Weights of a small mixture-of-experts language model, trained from scratch on English Wikipedia.
Size: 9 layers, width 256, vocabulary 8192, 52.7M parameters.
Experts: 112 SwiGLU neurons an expert, 6 picks a token, a sigmoid router.
Training: a variant of Adam for the experts, 1277M tokens, 9743 steps.
Below are experts of layer 3 (counted from 0) of a mixture-of-experts language model. Rows are named router (the router's row for the expert), gate (a neuron's input weights, with its number), up (a neuron's input weights, with its number), down (a neuron's output weights, with its number) and show model dimensions 0-127. Each number is 500 + 40 x the weight over its row's rms, rounded and kept within 0 to 999. Numbers have three digits each.
After each expert's rows: "gets" lists some tokens that make up at least twice as much of what it gets as of all text; "raises" lists some tokens whose logits its average output raises strongly, later layers aside. This comes from a sample of Wikipedia text that the model never trained on. Tokens count by the router's weight.

# expert 70
router:428484515482519507568509493541480517501441465519470429538512426521437483563500475446443537529523493496496505615491493481520436465550468505550508498494450510507509533479455484538578539534453492529559457463435483549499470517508591469568492535458505482508506446455460516564497519487513509477516533488505482425529513476571538452468426497452441421485523583518526525535581469544498545461513
gate0:462492474534489482532486454495424469491512485532554466535431552488482481479504497493499465486569547507476496451507528454469432522517511422478473435446492506490562455462529532480437452482474563471519468474470547525555501444422509504439506470508494569499390486440524473492475444382435515511443589469628502510516480570427467500552536415516517485514525540458480513511465461521500508532561
up0:493491525492473505536500439463466493481444434575449415490458496468501518521502529474492466454498506508517513550506435497543472507489460458486545463551499477500490512475526501520529471481455490487519518468506498512522501511479484414415492481470543500458487502511529506444483503498505518539469567456396497464508394462545446587533511563530532515548456442537534531484537530495555474494507
down0:540525472402491462443461541542476502530414552509484481556517499466561534488449480554527450491535469511525527551554492507460556505514499424503492447514484490480493505488564530501504486481507561430527476486500426512442499487471465457518501574497498519488445493537555451528555540497476525456457519574424533501381484517449456475497543490563558519491466460511545539525499516410503560540522
gets: "\n", " |\n", "-", "==", " |", ")\n"
raises: "-", "Other", "===", "==", "A", "|"

# expert 103
router:403457509519519492466480383570483509452537489500462453530462512547535475500622486509420533512575505521492492548448487533503439447524465482453430503485509461502539499398418517574512537516539480526541480497502490503457456548490546490510512513437489515476468477399467519484458506448503450503519519519495481499472533504503540476434451552472465483512548506510521570563529544506442541506533
gate1:455501479483596524430486482495416481519535408469437485536541486420446491446587523516505598527483455504553521496539525478468535520550533509421494432497418516513556511560454454499485497506526500512499446478511471551467557423452502491526509503576558529491456481472474572523461468447497524522504549490494438473453489444479527622460521528507497462504565485490465513541499428484436503536499
up1:449537511492497444523509483436490523436523450465514488477425506495564499483457451516391521551540520450461536504467484519452515492547515402540473486500541485490498570490466497491504565501509515432525453518496513470451476546518478507485530539446489504538450432514490523529462485472551473520532510548546565492532525476509491505554468507505435492498559522477483519493570517487540477542543
down1:550506487571435495563518556607482477505568537471485563498505472481500475538489557511572559494474456501520465441420510496563483469495549561519452493521492498525571540582488475533497444463445419523533476480442563454550512491450453529540498472529486456438522491527538590497477515538472525484536505483460534561465480502518543474503423483504513555515501517617485466500500518436486585485523
gets: " to", " of", " with", " for", " was", " from"
raises: " the", " a", " its", " this", " their", " an"

# expert 110
router:491525472560469498503483478599507530505444501490527501496476523531547535539593481499471505468582517510450520539470471490506415430518381463486535501470477504466539525442482499532478481530467515524520474478495494571539404480486569468500496526493533469375521486381424489494491507450526481477468485467462478582528503562546512495440477524463462419483543443515541551467523477511516540527505
gate4:496466483525433526474451441505499484517508533568510452484475459505514538521482508520534547533506442508544458537486492542543470506531484453542500535398619569489519544417388426482566537473556545476522569548481489510496480515514519544478486485451571520561464513618497535517452536546416434533564506556518536508538535565506456492487442516491577502516480504505436520469526474505545523477531
up4:513473525503431495419500487502484549516588458487477490487527533504476493470504530455529510482509555591542466538498455424520487488442525525452503545542499557504502495516496491451519536528527489552468540493462486522554396507575476547518458490546487501554437515454448501540590512529541439570490437498484556505527509554473504515578511534469500519516533468513455453602575455478544548600519
down4:550476528511558503491517483520448467453468496620527481554496556513502462445559414497514514595543439448520552458489494481493522449544529505504472493453493552419550475461508522590498517487527502543503583545483534548537529547489477558486499503487474523412514568452489556518473409480502542486445534496495445550485474516486426481600657502474552553489505368520434458555551508542499557549534
gets: ",", " that", " which", "),", " who", " but"
raises: " which", "00", " they", " including", " ", " although"

# expert 51
router:460500441490518515510467510576483559486456530450477503540473477522516501449522524475389502495573489531491458532422530491497466417577553454475403508509511493490561408478459506510453502504536497518507486422485475484522443507480641459569540508504513458467506436454480479519501428470572447435524504480490457487560505469527495458447418506473495484473540549491525489512557498503491582427478
gate0:468538538516574473500515493537462497528510509535495487511513531505556526509505471441496532503532498469500494468535543409524499550506472479522454426542526556500482466447478518536543506589521444506481454523449550494506442507466510504508502529451492460494495508509440560520495513476478458514550486525544423404502438485498508570466501516432548491392504459552492485457536491510423519505517
up0:504469537519528484476474428474553510479463539514494492506477489453479464417497505491464530482422455536563473565506647498401471503519480544518513494508485520513516524480435484527522565523445528566452505412457546569543455491532470554492502550469553449487468491507544514440375494519493483510448500552441481483492467497527470472500454449509467477477506474481447473440544536546482468457475
down0:536465548471532485479429466492484599553489516516559522480439486486354498439483509444466475509447448511470467513513492545535535557550550487532435497551499526498547493521450496457500504517549546589507531392559470490535507539487519514484474477445538504525474518586452525506532536594455484512522488532505448461455445464555506510476509498549479544497451469494454517482491470567501511448524
gets: " ", "0", "1", "2", "3", "–"
raises: ",", " s", " in", " and", " the", " h"

# expert 119
router:450503474533531490512496516511515514486455451470479435535489465530499482480484492458423477554593576491490532588433527470463479450531531427526474454435472514494496563477460532508538496504499490533540468450459474511491411487453522458512534491473530517550505489354482459495481530480475413497547534487554485482543520524518511512493433476505424438487562535494530575477622479575528526501515
gate1:466412475437501500513503406545526518459507492417490444445502532507501450523498450458457457489502535534541492575438493497510483555518429474493499492483500481455528492454560522482493484534492570471459472495559562527525467546508595449545551528449448503526554485568496518429520480501484600477483444484575474491462468500519544505538496509451473504502578511516550538465489498491476532484523
up1:580545485506487512488532533438513510489442517501409596526500470488540557531505477503486475447539479460506543480494492479484496474452562549517514487509421511534524497513534448504541513522489489453537499473500462561473534417482494499428511456454481516459507525475448532527519533556488415512498521493494536537563595470494534429483510481473505489503449543460476491503506457447408560496525
down1:519459441452501502538484532549522511453539563425547505481486491564557553522562500529521494511512515512507526506503533509460460475482523534447529433507493448496529428493414512439449468518453548488532538517438455463386474411515497467531512519480496508468475496499503526495534567512447458568479547551510510499508482534444472461512363422560571532446503513456519427470574489411494538422505
gets: " (", " \"", " =\n\n", " s", " out", " up"
raises: "s", "H", "E", "B", "20", "19"

# expert 92
router:462422454518452507492432443526476522510465537526499546509489432495520480493541489515457504519575495529460452543449504555460435437553427463499469461483475500390507519521414460522459495542487506503562492414509505487491470513471622463522555526477489516423459485478481489497525524427476455561506517486502462518521466545498499472438453500519449447444536505538560567488586469504472562462527
gate5:506484468423391453518526521474487545470549419503525518563551503528538518511497461465445425433538476504556486517531556537431508461467577467546468485527404441493537526457549505484472540473516485429538485479524534498529465469463487519478531533490492523462559484502557511591449517461469514539464437466483509421550476493490563544500530526420459526506485497471543459550495578470485558500514
up5:511487491429523505483473399478498511531584521494523502473558532449496495474475476526557503485521470545522499456550507472534548496475538587452462457466470475513496482493557493439508557416524440513502493572493603442526545431441443555496482425498514513454388536464438518568482552527536489500456497465510443452567449555447570597492520532464543511481424479554498503566490568539595425495483
down5:493509560499505395465517584531480454521466498546550515505508460508470475549493465481529530506534456523406457453384536480423481573478613505462493508501506460515555514500523467579506477512466464537491482473518457508545513450482483485567504525481496493544553483501453488412508506544457579485534487491455497603537582510505528475537569478462485493556521485443508486435447490491545501430502
gets: "\"", ")", "ation", " film", "ist", " member"
raises: ",", " and", ".", " with", " of", ";"

# expert 96
router:482461432574480511466539456571462537523441523505518471488466487518529502493580488478461513489598445506486552549439476514449464428554402478489509508455445438488519561411442483538509505546464461510577461509506494505502423507506552499510551523489494472421458528408452477464559509420521469467465499509457506527510461563549533508442462501509511458510474451511540578488533473536478520526527
gate4:530459474530519455499490477538529484471499546502515477435493484399523533444535523406515477502481540480518548475457521499482514511450494570492500506521563563507544464495504516464445503475449519514453518460523530537500587528435496436503529464570482537569462541476478481351542512455548446450517494552453463558443545526561497544441505476504488523510488519471534455508542454498475545464513
up4:500452545523532508423471488499480477476476498524483537531462513580473466478436492503496466446419512460430482507434455506560497496513517415504491471370546554507517455428456587559512475474490539493457501457497539428542507551536516507542498518500480534528475494531429568558506439454474524471498508492457475532467530537465498541490518530491561501546558469554502482504482482481521541546519
down4:471462458567577483577483551449448515492521507542478498483455512414490555518452483443421536562454479413526496548465539485491578490439475562430514573556470507443505472524478476445565534508462488499473501533454471480472468448524478545482546512531459542491492507511498500502573455485491481592444514412501469498411537549510559455444515460455388479484461530482526486561531510473465447487458
gets: ",", " and", " but", "),", ";", " or"
raises: " thus", " there", " the", " a", " some", " their"

# expert 65
router:408441406501457487526472444540445458448467475531489493525474491548536527452586477508438478478548507548532449526437474481527408448537459444484450504494461514486557515459450499483521469527455495540546475438531486481486446515524614508479568421515545464445504502477522518511484502460504526511428551470560446496556512523602471461505442518503475462511576579508514521498558499476503543540555
gate5:458406521480557511499550456488518524513540585416531477524533435567547487481609465529520508529593400541552489519528486521446550506506540449597495539538481494452478457528556553448549507483524430491537533491415563450481524473466501478549511445455479511462412478515457473571487464455507518469514502596540551509438475520472544433502517452421419519533509438493511543472467500495471512485517
up5:513559519534488412486488530523435523495536524441450502458522484464445507531486545491506531443431460432503474486534404461426482454521479519445489491427497461524475487462515509506506582539460523465557461538487516503430576504542510573471552482566497481457523475506505449548511470498485441542509482487470492488572474493529487530606474497619539532457511566463495550517469501486505482455512
down5:559467408530527452441502539494503603508522514508571501544489468543467468473474634486524518470452479488474555470535513475506563507544481479448473505515550506547485481557514464493614593521521474501526461479511448537569503539443454510527557476462521519472398521485500520551507436450498483523449494514490542485509436417535478440454525489545540454515515542621573524563483487449538513530517
gets: "s", "ers", "es", "is", "um", "ions"
raises: "hip", "'", " such", " of", " made", " from"

# expert 21
router:407450473535456513531489429496477511436508499567476485539428470547560499452622511558429550534580528493475489582442501510525470477535456470492423497530468498411546519466421478554469500518469482524531460483472463512481383469498539477533524462477516516410498490503453510501479551464557477448491500504512482495519481536533548462467436534434479458528552530523529536517551529529466528497551
gate2:461397566501504485487551441497533441472535427485496455566466510492513425535502490452496452522446576572529512505444519544490510517484501514601546445513486479519456457463453485484535499433559551515447487405550548530504507519549526427522435531579438562421513525486474476561478513476497549449524450538531573502475444455505472424430483455467515485490533501506535544468514500582509458508490
up2:488486530509478441489484426578530479571484501504478544505519524509502478512520498502486518453589558464477484447449496596518477517536502502558560480480590580556549473514474431477514533518529517552485441529503478446417417534475459515480524603468440524424524530554491507511522519484489503538468491454532441494553471476490586485535504524502477545499487479434554400562549519500482535472507
down2:510538465566542545542543472562576518509517462526477535492453509511496564450583459439479501535448534463456548509446452588583507506456547463521435492444515561446522555509491483493472522498462447499560550530508581560466527555523442435490593526414541436513497486433451504527471500458527511513463585428442515559480489481528560442462477569455566456499489485498553541500547465530468436476412
gets: "ing", "ed", "ated", "s", "es", "ation"
raises: " by", " the", " his", " their", " them", " into"

# expert 52
router:377484442521495422549448452569438512453491466497521416543479492535569510450565506445432493528540539538484493514449468483529440425497401497504469495518457488455512441412466479531478463525524484538521452472490424504521435531473566393546527472471516499448476474464495523495457467499500505481493530459558474480518567459567474478448426530500416465490536522549489600542520559504513538541522
gate0:557453512515496509480485491552444532535542542423567485465539525477467574482449547482444556531488526490530466516519559529469478494536534495488552509490515467547582435551489542481480601542500489499456446547464467431504548484493525443550461476493535468547510493485488426546462517465495490572426552484533424485586581546406509540551457486463497531572475499494522511529543422440493501578466
up0:540529486494527485559519507496514562488447526477502528498392436534479502552473458516466500494508503475504504530579563527457495502397500506481540580526536421453502467498509516471508505509487480445486507473514534566543536467550487476453484518489455471504544552464524456512433592472523554451530445447426507477475471486535521515472470546462539482531468514506546466432506419460547471492454
down0:477488457465531504592497507468517555516569503461499473509533483533419557516520490439501451532512549579529491484512483577508509447533511481523479469637483512539405465481512481500478509572525473557489473525535405525475561471511440598463523555532495507569593539499510528487457514455567472563566434526468436561526543467514444530495546479554502462474576484531465528471519490511503443523522
gets: "s", "ers", "es", "ies", "ors", " West"
raises: "'", ",", " and", " of", "’", " ("

# expert 107
router:370452502506561528546485483532451478487483512462520495509488387574476527485656474469431473488585505553494503563474556500478430452558512503468492484507483471409529503469495437530479511540467480502550499493435494535557390484529540482474512485481502495464465498489460520539588543523524535448495489462495451507479484531565500499458408547553506423439530568501491473535513481510441537502491
gate0:535456442497457543498466494454487445510492533524552482558501505474453428464499498528434540550449462501537505559515423444489470492516534479602498447521519499440503474529504534567500443478465490536492419478496513496476527463516455503486560549504420523522498500484579585509524604455563484439477511517588564538569532545470541545496481601491500528485565492440586466528490490463444498535476
up0:499483587548555551464492430536539443554584446479539477423447417478474521491517503488508509550502527437540482476484521524475523511488472491498547450491557543476444457531482460543507500501499476473561494496489423509558453447556500477496547446524527462488497547602441409479493480535462438505508405515479544472518518515532511493440608518522436443479532515485498506525485510412494498578547
down0:482537519454485444501471478539591495457486535542513490458497520505517609553513560421557523476505543491479502497453617559505517570463481509488511424450500463468515444468486569432477490500536526528469540543494572568472394521574537481474556554485521481518542546588499540489499482444439514443441540509446507473513471508452501440534469469511510478528512503439488477504448477486541508480453
gets: "ing", "et", "it", "ot", "op", "ap"
raises: " of", ",", " and", " in", " from", " on"

# expert 38
router:478442439534462486515449464552515515482519502520449446542471491547482503495459501471405533537616573565513522600419519498470474470506464399530488464475471507453549512444455516524527538525454470550533440476498488520469409544487598442528565473480500548442479468391451456514495510425490455472486490454539469480541521525580484555450413519469433438500550573519532515517544492526503561517517
gate1:472504453424483519574459499472457543587544536508543488475487498529446453484539545543435519555476454538472480517504506529518543534480468447486512466501487552419506414479455458513527500516444501493448521451539517481525518535475492485459460515435435496533515524523500510527515510579485458573522459552509475463568543472553498525527478510422438513532526513520515516391482468520505511548473
up1:469460455489503507579517537505529534534583585599440481515515572487526475569544525543444520561459520555500430523475536568451493483568489520464466516420497562513503529484442486433452512511449506469487467514548467433456470421456485490558516547527538410491442513522520476468520556529553523504475588516475585547510465512451490484538469503567475506462553475550521499506502568454508530453533
down1:503369447497466552591493431497508547514501504534520434496490491531542446560480438478490507464436539556423509555520456473438571505478436464453541528504545475493463545484455517498416516515509504489521478573457511488461457537479604392493465519575529536555505502454505458506564502501427447598552511446474496539525481506495486485508475523497438494585460552396550534530485418490483446469436
gets: " ", " (", "–", "-", "(", " team"
raises: "20", "19", "4", "18", "5", "10"

# expert 120
router:412498507470515486531437489576520518498470496495499460548508501511482471503457508477438534500547537552490568583480487466474477432565483478481472476489467496514499512422472524539473451483480425519563469464495466504515422523432604499523536538515511533484504504390479417490485504434456455511508505459489466467518534511571508448455461507453441453471560531487562514543568507574526561507569
gate0:491489483527488502501531511483521527529550488591554584459510488473484632505475516473509538509462507539438437564483531403542513542558467416490490444487440506480457551587525475517506528585531486503500509509560479503430469545524468488575516494471453496533502506506371522388521463510480497515467525554486480416535543459501456452558474516466437448480457485541459528517618457482480429495507
up0:531502472482515570561489511555534486474500429544490481533496475493496532507475467480469443511489442602505528499437616485515465523472478472513460458504523463493472499530544541514551562449560567510578476462483486554504469572511485510479463544534485510479503487552474517447474468483507521446537490568476464472525524468492508461463491503467508528413463460456499494476496442505529445483548
down0:590455455544483477488485545498461529506531529515464475501553544441569520542394517384479474448488415507535475550505490563535548527501429478542485457537532551517494526546464507492470528499526436441446528449470412504458490518438480513493424493428489503554510501471491560508514529408484455496566527508472460438563489469531508418511588502471471502477537541543498500478485473527407585487538
gets: " (", " \"", "\n", "===", "=", "|"
raises: "A", "S", "M", "B", "s", "J"

# expert 106
router:441444495514439461487492423541527500469503502508444460540511520525498564511565500444394506489497508519489473579414488456512430479516463493518402498473531435463557458406461495463554497514486508553545454457539475528443519524487557521570539510446475540453537474422466486507521543453528497484450522448502436520541512505556520482459428494484456479465550518520543572502531440509457475517437
gate0:457509516524535459547479542497442517533525497509555507519507431497450463446527446573407577440515523515556525474509485523469526569483498450462462553495515462528450508505420423511478529482478519577490534488544474492541522509460502415507511536498505442442527555470530508537562547472524546471513521528507400437578487556551556499519504539543508467525448493510504534526492521517483505565504
up0:410509475508511519449514552521464519535479530534488554538503553528518517536603511538478445466474444461457537516559551449526449489577591589487544512488550481521500502537545444561570441499532489454516426535461522481538471523501522501559519481525512492435475516445518502507453417550515592451502436527483442515484548549501424468551493455479524500487558506546515463453432504450482410484510
down0:521514536445483506467497495562509421489489503464533452453529576511549479443499519532510458544478512492439434483526443581535497443511456490541445435436502619465499522570533576503482558473456520498444518453466498493446492526438510537479473503494492570483530521580506546528488558543475489498484433499478585506505490501458481554570528505479526467489482447504504527494507554509484557468510
gets: "a", "i", "o", "u", "an", "in"
raises: "'s", ",", " &", " and", " di"

# expert 90
router:449507454533483490509483485543479477443482511493457412527460487545488527484544500492394497501534504476486482619384529530510401465514469514503430485424458439407536476450472523519467555508431501495496463511452488484480469527437551454489478461501500455503457406448490525486504504462535465470471503509478500465591530501494477476464402532457455440457527531518584544510532449490514513532518
gate4:515406485406508516456520533496455537481492538545489480490477535493558423485516508486466524465486455574518520552483444427468465470528450511510436463554458544565592487497578515491472575495436446444532487497482431567555455479571503475585512477480494479463489484496466499422540531450533508481422479503488449462550467515450494529534467496492382394452423561503486507541535497501432525473465
up4:490421468494532474422564463537454511499506518501550455487519504447467494450549548496496575570536495511515443505396443516413505518491498527485493465538491444521537532431451486400564526450471528577527511466475471517421541512510531486510433485517572483524503490485469553466481529513415438536532494514466502531480595498485541573482509428487498458495475534542457497489456483512495572570434
down4:509439512590487506511540580512536508480575457508533483439529486497592522556516478434497440525438484529506470466456529499454533466483457621479462489451537506495520428551502457483552541480584496439506493473427493527413533431529529523417454452522435501443545458489531502510496430548441502447457512454462403490469542509463429474555469480455536504565536504492500475473471498448520549464508
gets: "o", "h", "e", "i", "a", "v"
raises: ",", ".", " and", "/", " (", "u"

# expert 78
router:386449441545465450503495477523425518479500499541520460539429486580516522475631511496407435530573512520535456540466487511528397450529459482452445468512470509504553517485464476528503486547494513536536457407531465465496418479500567441525569469495512490423470521493468474484499507399536507491449515461552485532504460487507512468476446527473476458488520580492524548461550510499438541507522
gate0:519574516485554508549488466522501516520510485474478593514558576484512532517434522546506485460463451486531522483472569485457466539512475466523533478509543453505507565509510462458492503479452515531579458462408522433562473499397515476511499476482455522595466422464535535577491450484499545492502503530579460586497481468450475500507453519450428518503539480471545458540471522504491460536519
up0:519555505438491466527535453524510512460519555498502480523514541465513543407456463481520522469425545529499501495521424553526540490468475518538394478485549479537525488516492590458477513488481475567487458518509514548466506545444570417545496479456533512580518522498535589466434474561511490517478482442510465537564529472467512555469484489439549450521520473549490439494501494475554451535574
down0:496513504459507485503538427554514527491497480481520496530514579479525568446465501459533480452478541505427453475442447408539473472531475493501474532519502524520508452453472511544443458506461450499492469443527477457499501512490442490582545492474461462480505498519516487467455563549540536510431567491450552464428431412570540452458514460568495557538538457514481437542496502448447426506504
gets: "s", "ers", "es", " years", " him", "ions"
raises: " in", " with", " of", " from", " on", ","

# expert 7
router:453469504493505484540511487512433500467471518473446494552474450549491458491615467495443548474514512557503509536447459510453490436555561390488452476525488496410568453446404465496507527501472482518528464462504500502478466514499500441481573433447529506517490443426483475528496494432508504510488461513534498507502591532497460504418450510469486484540558491453517564539466476539449528487465
gate1:494558510471531481547488472512572485521511552545531530561428485586556503527584497424491441533460471606518483487472496444513472474519475494494503472509531464484473417563568495513492455427568515502533453466536514517501423542514529499493529545563502582463535502493527547478500458558390559547519471489486510519518509526612543555507519539488505486557371483483583550472556470542513488503477
up1:479534422529490466479496472550523498509467472448492490498489445483534513506522491539504478482456489542437560461552546558412511535582476463497543488538580455403576480499517592502492518588478490530480444466443477505500553559457548522540416474551453541557461490578486445550526455453526515480525519472504476448515526418501459517512501459489486510426445586486484495488528427457470549501511
down1:504495419492517526585490516565480465472494499503450481429478539492540504472542551549535507553412522557441451488519564469514440462508471471549432489496476541528483580531452532494499516482465445525428499587505465581604446450567546464446512428489439515534524408553537544513479480505541509493475454544486493522420480586450481483533518531438497511525528462482528490532525527516484611454583
gets: " to", "19", "–", "c", " not", " c"
raises: " be", " make", " have", " become", " come", " take"

# expert 6
router:482478409539493527500463481530507513486448523513530447503470547529520545476534479506463506552509487511456512555414481441508440440555403449517510488458471459472559480426479512501490501514428486520524445464491493549525422533457589460517495513461519517451490467395447487503527504463520496480486471459509471576482489515522498493446482532492483438478487418513538534489530504580537515528534
gate7:506471471507500463539411454480457488528516533518528551512517469512464500409522520528510490454606528448469523505451530582465524499514511500442518506454595604520508569444491553538474522482459495583467444514468550476489453459518554567421535525566489498471502570542438516493505562468495534474436595543437507530507476525440499512508492459563468511406449518540499556467500516491503441463495
up7:497532442474547521494517493412525485520525446505454476479577500442528550574537567523437521516485525521461501452517554503503521520458518593553495515594420482516482477549520499503465449512537476495549481530514565445467483500415486494527480500492544486489534432449544447576465436525446518534564481524536508467562548489531466463437474446539546494482510455485452470519488530509504500526524
down7:544501545552491452514459450505488524505533544480536533401454508607565483495498498558518499469540484470546473452518485537485492442521539498470439470434554570533475533468508524476463466549580487435480494503488465479488544486535533499505534490586504453452489474494451506478466568482531438551497532491540508488445493415493512508552417491448454540536553592434574505451510453476503484519480
gets: ",", ":", " –", "),", ";", " -"
raises: " and", " including", " but", " which", " though", " along"

# expert 113
router:408526453495498475568463430562543547526491456458483452473517500554500503502537477485425467550607559519466541531474525504520421457506490451513486497469438502478563510500492462533431534509467524502538463455483495500499391523474538439466548518465544516500473473461412520521486510515554430419502487450432481514503537556498480509451357460500469425506514603452467550539555515476488511568569
gate0:510445498454520560444450474420513516466499540495445472467489468537475476519555502483554465565536430514532486507460560545479459475522496437462476540532534478489459493529396410577534512626509535536518584453446456449468500512487495486482459523483540434544481531476534466588531498482444456444526503572497468516497510475515425537482490440455495465542527538516539479458510465577433517418470
up0:494514557456515525553536525523583508470475504522508483503476467510527504532485486529481532463545475488551474558529482520497626525525410522435597537499552558460472505522423600496515491502459463489508482528583524494433482515506524517489486433454539509469473508532516545449486532511579544472535509479540433489527484477468561455525463480485462485503433502508468500472495438525536459442541
down0:443499524522514498536490488532389507454470466544476503531497461456471522504496477580567510451615542428487548464554529391510561511506471434494507563429443458495447498534491484602568515499521500472479489481484385484544495480522465463561415530544494431468546515457454451496479570545472498473475499517555512476551505567487485489559462498499475444471448533504570497485491500478485549547489
gets: "end", "on", "es", " by", "and", "ell"
raises: "o", "um", "an", " and", ",", "l"

# expert 24
router:387502449497521418529482426581549523491539455460477492549479480541479488459499467474385584492542596506470546584446498530441487404516457428528511479482471499469487505416501473438469474508503484514515430449493510509520422507470581416543465465502501499504507446416480512533529517476499491514480495495533525509569479553603450457493434536527449461479585505547549551494484510521485495509487
gate0:445508457504534541529490495522488495522557492531480457575463531565431566521541533486492486483569522517493471567510502527473503493457473458500491421435492598505487493447498535463538487513514468494452472469458473464503458531485466492477485505492447500568504571420529516546588478493524456456409504530494455573527516538534508515485504561490501414455524521514459523524471445414529482491458
up0:489509432469458418526487595520526486483485497487464497610565476475498494433504482487528520407487517490548476460506491616524472446550507477569519507545504502607471469516452472453520500469513487465494490530505518480475496442500481496519508545502470472449491537551506447443464477521448562538482494475557523419564443451482540429463500530459505520481551474478522517516491455561418456550531
down0:534530456518444496517499500486515545503510486477506496570503530475501515471441472535621473517495497547467562492512472472530467509521569499472516486565571445499567521509456443422500554484528486447554540522508527482508469498518501478514455416560481541505529405484470463556538524492471474502496542460541529585476455427487494500488359503466487558509550518459508516539487515507507461508464
gets: " |", ")", " (", " –", "ch", " in"
raises: "hed", "'s", " and", "as", " in"

# expert 127
router:409486439510494448506498417617466501528458524529451399498471445517504482489487510450455562521592550484493482592474538492496494460529488487506466497504449454506546440397480493499494510523481499501505435442461463496488409514478551440528573513494499456458497453438486538475470526473526486504501536475529492537562477472523487490442430488462451467432512536532540494480526452481494522526498
gate1:429442487481483514482508451436446469497505507459489582521478528493549497478520487514515544566429508520492495522501454471536498468501527484544509527544458535474520491525523579460536557555549424550507539457519482457455507516464489513551524522533514549461522420474461500511500552515517481455504446484554506467518505492460497529490484605426459480497526484483557491509464463510492559518510
up1:510437500520487483559494542519526543464581534551420504507524512508481508531455494489450447495542471477530581473545544431474512468519558530579561439523484520453476491492439486476504531535572504622535493421496530445495494519475469464544503537527528518485440478488470500551525593465611533493527517485524505513461522438504464517435485492575458431469537501471556526478511479485386552526518
down1:507542466494540525480497510531545426526538573485452487524452530490463474475437441481514453449484557475572438509565493487447552552511409466451511468504505549488446520526546546522456527440470428492452518555527497496509526534517515479480483528484484490482473481538516498398512489472537527472548508454524534499413519571500489509467514485463553518512523478557510563482482518476465578541546
gets: " |", ";", " —;", " /", " –;", ");"
raises: " ", " —", " n", " S", " M", " B"

# expert 4
router:408491387495497470519511470590510460482526442517487452607482441534530453475504493494438507542521551526477499597446539495503473465508478466523479474467463491491488444415453480479498513549519475502559484425462537511524429528449554423522504440437518572434484453419440545471434480507501493495516489444522498495509551526589469442414474496424435458437557474493500518491507461556520534495505
gate4:516526422512532448535511536488552557521530448562472540479520432502499589441443447567535544454523394493529508524522541504448505500530433473512451500448541558555498402537468570539500433469551507495423511429502456453522500523510484473533501550527518520470493532513552530509521432495506478500501445504579469493580533508472556474497524567540520516461414510552564544518484605526529525484578
up4:465592457522413471509480527442501499459499468480497394557524396426500531499525503482529527525459528549511510491499453477517434513520370482475442459475524498555464469525533418472458449566484466504483573507515474469492498413518506563548495523430487580472459552447514495474496492461539501566559531461506480545534492533521543434493473499517513472503538575401538499485529507462499456527502
down4:430514572512484470473505540490476531417503470510477477431485545535450505506502546455466433468464538540500538574417540423540589525481451452453529474496572510497526470473548475502576496528554471492542519472568535482425493488475419520519480504491487507510484573505451486478529414513421498530585482527495506561515536551516507496590543446475492483535441502494507504487537478485433460438525
gets: " |", " ", ")", " –", " (", " by"
raises: "ab", " and", "ara"

# expert 20
router:389506475518515468487466453563434525514522480492450458511476525482503517500545459510484490477614541515518476554504515488492458436553521419522424543523527480477539484408456529491503516531461505470563421460456519485506429495466538472562545444429502446494515402401501520469512491470529449489524536466548475475537496515548456515487444445507461401443574467532533493455483492457504497504526
gate0:544383511536455493507490525556456537487472494537501532388527540458421538497481474516520498542551501548524495469489411552537511459554453543421429450558472481503444512537503488497501544479495470572471530552477492532456494464540503498544503493489503485524483444523481486546510583511559519453468511531548504391542487528574564455509519592550499478464487497454473489467482490489384514508561
up0:451426457465567448514450491580506476544532499563472542429487491509498400592449533483523435509541507485462497530441521484550459487503493526489483496484582483529494493439502499478500525461423502534494541559424491504501504506445509440541547498512495519527463514489492466504512534466413558424458498547558548473458477489549472529551519485504582469487525525500483498456446513496510534511562
down0:491438473489530487455592488579465536507527503522486528485496587561510488415530463500481528448515560492568530488555497510428522491573498462533485497477513489536583521529544527501473531468529529528540503432547533487487553439499483456505520441527505487549495484557525428479542515446472515497501462469494485542562548452479534451498502483439488488512557391552449551449499461410530425498474
gets: " in", " |", " on", " In", "In", " at"
raises: " ", " the", " September", " a", " January", " terms"